Below are experts of layer 9 (counted from 0) of a mixture-of-experts language model. Rows are named router (the router's row for the expert), gate (a neuron's input weights, with its number), up (a neuron's input weights, with its number), down (a neuron's output weights, with its number) and show model dimensions 0-127. Each number is 128 + 24 x the weight over its row's rms, rounded and kept within 0 to 255. Numbers have three digits each.
After each expert's rows: "mostly gets" lists some tokens that are sent to it at least half of the time. This comes from a sample of Wikipedia text that the model never trained on.

# expert 58
router:122091094112123119157118124105141149099148173136107131125122158136133120079130126124155124137116162157119155096106165111156120139139156127122104093089155138097077122111122106151120140151137132132092155152112102100109117098095164163134098150093102146160104129113140115162111148106175111114135116144167086161097151103137156116142122148166140115119142156099115081135182134105147163164165
gate0:084120106121174095154153110138175152106164165111120158106104106108102094132099133168159137112124129172119113101099124114172123129085135117168107095124139153094115140092092120155151106144133092136150112147155133147121114132119128178099108087145121103130096118121137088172110106135123088119133143113098120130089166118124179132132145124146135128116143116111120140172159122149165103139165
up0:088152127126143151102147106115118121148138106122104132145118152041124148143119117101104134123149148129126126142155128128118080139135127138112093146112130112118160088132125122135127131126147103159160136121172175166151109113144115097117135152141101087087163091118136126160143156177111131147143142163130187150106139100147121123145086089176111127151172064116099120121106109145125105129117
down0:096113090105147151115135134122134150129119129082102138122120134125124117137138114194096142105130135145108134098138108087190166144077170154195111143121106141133120179099122147107134176141105106115110091145107067145129153142150124117139140123166174120152159147105147099135117063131134115142101123130111097128116141164130141166139148122125155136093115132146114115142162134130109124126134
mostly gets: " In", "In", " in", " Country:", " during", " During"

# expert 124
router:117087111098112129168080096122155148114130147141103126134133152120129125108133134113146138131117177147099145097115157122145114123136155104118092102111153144091117113146130112109155170152144161156118159151113111103099104103117152169161110170129109163150127114096118124131125153120151128124152132181180077141107118092119156138165143159144150087110141147117110083145150140072146159167148
gate0:121100141114133155157044116131155128135134125130139147124120100120143214131118080103099106120126119177137158113126124094108118131076151116132139128120134122134173100127100111171130161159132101108129101115120128105142141127118104137126094153113124124156141147118138106144150123133132170147171158166136109136118115167130123115176084133112142055141149104146107120138104124083139122120128
up0:128160129147183139119096090115120111106096104101147134125158128113156155120145149123103104139125145138144141138114144125076170158133107116148113137171129137107152124122119151127076113114107113112122116133113179121078070113133139137155128138113136144159128091138106098213123123142141110142164168080174128141107135103158087144154131166134154141122138122137127101132124099105124149137173
down0:084088163154120149122119116101116110167141129194138117106158132137137123081093093122114186148114091120120101113168142153121123178131085119058120137115144114122141133144092100140073115151118148154105130162124134131118081147129165111155132112125138115127136096114152146136109121144121152190105141120134137161120123141123093102101118146075114129151137128140103117089150120120134130115136
mostly gets: " August", " New", " January", " February", " April", " South"

# expert 63
router:118115126084077140162086083099147136112124153181110153125137135145150114119116136108139152112107150174085158133125142135148105135156144055114142123108158161140120101125138131129152139133127162143104144138127115120106110093093165144147114161095109165153115103102117135112107150138162117092158152151146103132104099103113177123149123180143173121123136128115130085130135169099156134145136
gate0:088112098087131110140132130085120166079104137151137120118106145137134133138148143127145116133125130150108103128113108116135134138162146160120162175199142166147134124146107125127116110098162153152137118122100153120123139066127136095082105134123097141120161135109098126125093137142115093112139113136106131158110159130091126078117068148162144110127104139117128157108147147062103114129174
up0:106138114131100103096132115140130135130131150114172121138082129138117155133130116101111188103138167152120141131139128080138137121150110119134097105150107145138138096097132130089114099067161165131123175161104108132117166123111075147111065119167143128111109138137136157128155156131131145157145158143083126152128113109106148132086124149180161161098174130110142170123158124136136130107126
down0:143095142137138111133163098161127111144136105078140127145117117122139127125070122096151122126117113106081124118123123093095080046127169108119097136104117177116123086110128101159137149146100116112126096071182148139139127144100146113158117142147127179118134161132138084160153101147126131123154164130129110135135137165114090143166113137109112110154122146123122099111145111152127127118156
mostly gets: " Red", " Black", " Best", " Great", "er's", " Old"

# expert 40
router:147113108106118133163118096090172158106144160149121140134147125140146152106135122128168133138097160157123139099117151144150107153145140122115146095121166156120087096092143122138130145149155128165116150146123107104103129084097143137127091143085081165159092115105142115148116153099169131111143148140192120136105135088118149126153107167157126106149123165094098096101175143118126161134146
gate0:087133169114133130125081099112127106129181070147137127153139145148132131118134121114167158149103092107141121140102138161107102149119119129130167131113117153102096084091109135109119095125126144157109145159152149179141160104088103108168151124143133139142101115121152095129085139136118106157151166095115140163154142125134093108114073154136163156156104117113099127130140160116144163166122
up0:115115113108135107133144174088106142161110161159116158111129129143148139171122194113084118139132109119110123128087130142136119164106203091146096092111119120143170098124151166110121174100124093107127110122121133148130121129086083122098116125063099112157091161128140164133147104133107113113144095146103107150136146138115119121143120138149126125140140122107160134170122112105098127118099
down0:153111069122113118111105101143102104155143102133126121143134176122124099123131133158136156166140090184138119163163124107145115106147144114115119116120156101102101113127116118107151122139117143144119132123101140163109155108090153129150163174097115139123101105112140112099129121123115153136090156130060089135067144141105144151091080137056141134120120165116107132134144143144169110125125
mostly gets: " Kingdom:", "s:", "es:", " Type:", " :", " Total:"

# expert 18
router:126113121125114133139109095125147181116119147159132127156121121118165107061117143117143145127133127146119167110130112121176072166160163111104110127123133120126104123104147123136143166157158133134095146153120115108107129080122139164145094172105096169135079114099123127153100146106141131123149180161154115141100111127139167147147137156146157088139140144097106080131156150117160175119122
gate0:118136101171122134119128097148104119120128112107145109135174149122115161126138080106183154103145127127129096165124113141118091161129141099115081083125141116096125115113135136107113135179119142133063115141114138111087093136149092163108115096135135180163118126152117138104092142119120144106144129092133149087152100139150140138166146167069167137114138142127167115117100106146122099131139
up0:152110165138118148148150076120111152139106096163180087100160112105172105132148098103147136097100118082149115108118139151124146129170135116072163165143090104095167086126126107137115100164117121117142103127088140132137131130148135141113104123116142115155138095153138166129119114123136131085164117109122145173105091110146126140117175107140137129113127128127138097159154142166177138116108
down0:117112140135128106117113076119151131134153128128087133126102113146091080148160143164090140175135129141172129089172102105140126102134130131116137125130125132133130135143105112127130161128130116176121127110100106140105140100134110117098137176135186151124099085135120162092135162121122119167099140068094124098070097158133141096129148108095118141169122176152098126105132151159143140137125
mostly gets: " four", " six", " five", " ten", " seven", " three"

# expert 34
router:136117106109080130151103122114136175124148155160116140143119145134148092064115135113134143118117118146114120098120137136148089139155166098085125122113132137122105081117139137132159179129152133147107147152135100117128114100129139153151076159120090166145083112114125109126101137119155148098165143133148119143109141135122169145144113168126151076130133167101092123113194183109138153136142
gate0:133116124120108094102100127077174152114120154077138113155120146203163119083138114141133125169156060097127141106121103134131110134114147110146150124122134170138104142125132134097094114144174091132096144157180081107105122144104104106139116123125127138125139153100177100141141104110118136124130116136142120097070124122118175125132127158125166150150134107095120130129112139125117112118093
up0:174127149103185112145169137146146191118123179112121130105135136115111106139149115164146133104125118095126118147109144073143098150152131134125083119093106152174142113132153099127179126141133145134123113166104095122147140113108093161142147116090092094091125138138132107112122151150145072162152171123118106106141138091140154119115118098124147153101134129101135143094109102142165153131131
down0:148134149175089149147155117137134142103132138163128103118129142126162124131146141122134177150136075116172109139096129145151093079110165121148140181130135112160136117100141103111183121106082153120142118122139107150139164159113149130123128105131079091084160109142121123100107145114134102155101119092122075142144133130168098159127102140168110096139111096111096141106163146125145118135154
mostly gets: " 9", " (1", " 1", " (", " 7", " 5"

# expert 87
router:161099103124107150172103101126130145100107160153098127160156145109130123124115094107142142126108163138108112136113113104117107114173168116101110120089173153110092100150110112138116176161156160141136181138093122070113126103115125155153117157130076169169102120114134109098128135138151172135155146162164094138135125104136146128157118149150156074117125128112100135135135139111142126154145
gate0:175100120147120097120141134141128133152102126128103101168111138158084147138084119120114114082129112123094144097089156104117095141129151147149122138109069133108101095128120135098134157187159175150099203126110115139129147109127138163149084152125141110142111112124130104125159121166127111149144130090149147081132134128110141118164128162122124140143131125142144157090137137090113158082123
up0:131105145136087142156105100093113102111116114171132113084103076098121148147118111112101155123125153158146094130152141123109139133138133138131108133046156125077126100098152083117093111142137101130156150129105115105102120148140113132183116113116169126134127124093106133130151144155156137141150122133143130083083111122130156113094158100161149106076138116106103172131121122094137124144105
down0:148119126092123124144141127100134127132163151139148145102128115094131172139061155108106158110112150131108064131134134095130076120171197111136157134119111111108142138117115131119135135147128079143104140106146081124115135148142167127159138150112095157165091136123088098105128137154150148125114115141099104099069133084109138116112109109114141096110113114137115116165115136089127082126133
mostly gets: " Russian", " Arab", "ić", "ović", "sky", "oslav"

# expert 42
router:125084126125094132182116103121160163105113138163117137142128125112131108098134121136176162129126167166102144098106124142154113126176195115072117131126170134084120073109142098143122139130147117117126144142116132119101096108139146145148082164120125127132098137085136095109126154125135126129193124139142102145095101120130170147155143151149141090118148152102100117127156150109127123157146
gate0:128115131131106098153151131160139141119144121131130146131127096133148137117132155186138169126114149168100180107101129123122117152169124158137084125129175149083168139067130153176124105082124146115153133137111141099122096148144121148168121099107147118122140131130117115134121174159158098144145160107116164130136125179109176115133124133113144103114118089095164165120141174092138123109141
up0:118137125154127110127104134169086168155138096146132152121163142144127117140100099118094117139146090106144127136104092116115129140162126146123070141174100091164136099111099131160124138120148128138114115126147130145150154132094147144114166147094149140121122113110112105118070090160114142153075171135148125143105101129126101106082111079085139113134099119146081140116096136084119165117103
down0:086158110122138100123135113149134143097131138135132147109115102164164184169125121156165139123124186121113165134115115178170165090096107160089109088118159117102132137144148114126138131130135124115144120123162119106152129097137128105133100077156164114106141113154135168125166146115166076094140128152144103139130143155136125165129136140192129099111145116101127122137130127139084093146132
mostly gets: " 2005", " 2016", " 2024", " 2011", " 2010", " 2008"

# expert 67
router:138088087082104142176122113103138132119115140149083148137170128134137107102107122126150138137124141151104155094143141108126096106177173108108129123106142157118098105122103137115127161183130187128135139119105149113114127115122149173136126170135092167164101127094122107117100138127164146127149127140159138138122106101124148150155130144146200075132147146112121119137135170098144133164141
gate0:138122144128093125117130132110102117131114136159077142124142151144155156168126164159107126133187106129122155139136114112148118104126127110114151102124149136128093149130074140126129094172143127143126127106123108134090134099117085108147144131175161159142112102139125102150134118123143151137057155156143168105117153099122160172152096175159156116102130178137138121149124185117150153128091
up0:064143156099134162139140111112120100128092118122139086122160141164110129093111156127148111154074155154142132120102147152091082086132142126124118148112142126117086142149157144137162118117107105100094125149113129119129111117142116104087112159130149142150144119123127117119145141130152089157130044126136154174145139152146089134112101095159135121060140133142153112142157108143132142150152
down0:174121103142129152147112120105137148113121131124147124125152125082123172164129118120154130127123181100110117140136128121162131113119110111100186128118153085116094129149176142176118142169119127151101155117144093107139118114129077167170072102119167148112110136149129102121144147117152143132165173123163115133128162135135113152156106176121160104133155113142133118122156111121124172073125
mostly gets: "iy", " James", "ya", "ai", "ira", " Joe"

# expert 73
router:127125122122104149139110110116133160119124147157107119167124123120114095084124146106132153153120140141097135091135120127178073147158151105094126128135160122125112070123140128129154193130142118152112152174114115120097112078141146156143094171109088140148111098117113100142080139123152121118159139163144111150114136110149159146146127140147151076124139189097100112126143155108162167136142
gate0:086119113145139106136144117130126162146122125114121157154097109114161130133147100153127150147130124137152149081089091114120107190162129105123120110142076068118124134134143116135083157174210105126152142169117133133121118174133134169114128119122139150092135139121111151122127113135143157147121171155143132145141118138147109094181119143166119099156118112131121100177143140113147146092123
up0:081134102134118099110184126116164124110090129128106142161135106111115141140145103132090143116138166089127176136136112144143124136144115129133118118129086131098117134117187160173132123125094109135108167170116107152106134134114109120149137132110090165111103114119083158121132114113164158130133129090149168139121103130133110138159129143160133106168158124132177124153166131086165091072146
down0:126118136169095129082134147112124115088096109163130117154104141154125148136115170182122120092153096064109081134122084132153099149148125107134115143159084092133139118126090153107130130139111136153098160140157088130149131151120089137164087116114138118156120144091142119146098141128085121175131123137137152102138102120141123175097108097141151159130153125136124132125147140123148090124076
mostly gets: " 6", " 10", " 7", " 17", " 11", " 14"

# expert 32
router:148103113081119114152106113107183176089137140154088151153162157117143133086133129125183131129133158183110130103124149128142107141143142110104106125088149135103074119120118139139108150138146135125120142128088124111101092104125163131117084144125081139140098099121135128147103133112175135106155161152177089163120143092131153131153132150151145107137160155107112116126144142111165144163137
gate0:097122126151118110121130178138117137089103116104123141088117152122159096113106180136078095155140121140094101146104098125155147133129120131143122136131151124086130129133092134073112148112104137140163152146110134106114179159133151111130129097112136080171116170130125097135138115177143155128114130110143095161165138144112121104112115176147126122101173157092163095160133143107157118164104
up0:138127141125122130178132130165147117116101114145177092129118100131119091135157100122141145114153056141134163138113114131139093136115124117133092169120125107115119147096126167131083128103116094183117145127105124091142127098169106169111088087076116151104127160133118148116116125121105112143129123116130121097124084135115173112157108160112154154145173164121098129091110121109118145132086
down0:147158095091084163151132148101122106129139095138063138105159149076121133143101121122129144161113142155108155135131145082137101130133103118132134097143096137113123134143110154097113131127137084104124115131157123120129140136071126142129150173130106113111139136091144131136133140121164165074138132105087106142121095120141090180157156125156138128104176133123122097165093153159102095107108
mostly gets: " from", " between", " during", " in", " around", " on"

# expert 64
router:143115131120096136159099122132158156091133130158112131126143167130113118104118099111158120140119172196120162107103161128133123150142139123094090102096146138131096087137123136133128141143149119151120164132091126102110077102108150161120118147093099134144116090089134122149118162106182135094162140163167089147126143113121150122151145146130157108144169169121109114104133132089160153171148
gate0:156126132148110109093139154128128144149136097162130171146089145106169107136157110127113118160074145083110130155080155115124134107096157120124097112088161095125094100117131097122141122175110092131126101143107125107191100127117136126149144141083124110147102158141134167113123111105135120121102145142144120135138125116125087146175139132136107107124142153170110162142087098099171117160095
up0:140097120108152107145175126123107126115133122108144096119114151135129112140134099111140161160136132161129093085141130117097159123169127140168133076104118143122088129170115085111154107127062110133172148114119103120139146135147145101142107112130089075159115123088147135088120108180130168105148103170159107138147142148108122141125146104163119105077108130133135160160109130145116113166146
down0:108129149099129128128128119154141070083162135151138133126137129086093109144158124132120077102147116124120089125133148148078144151154129146100164086171117138096129109083130153132117146125136112109148139074141095145109140147149137120122145111148088145102120149146146118117120102097137150146141139165129167111107132102111153123102130126127118199142176113078101108101123177127106097113097
mostly gets: " at", " At", " during", " near", " During", " Died:"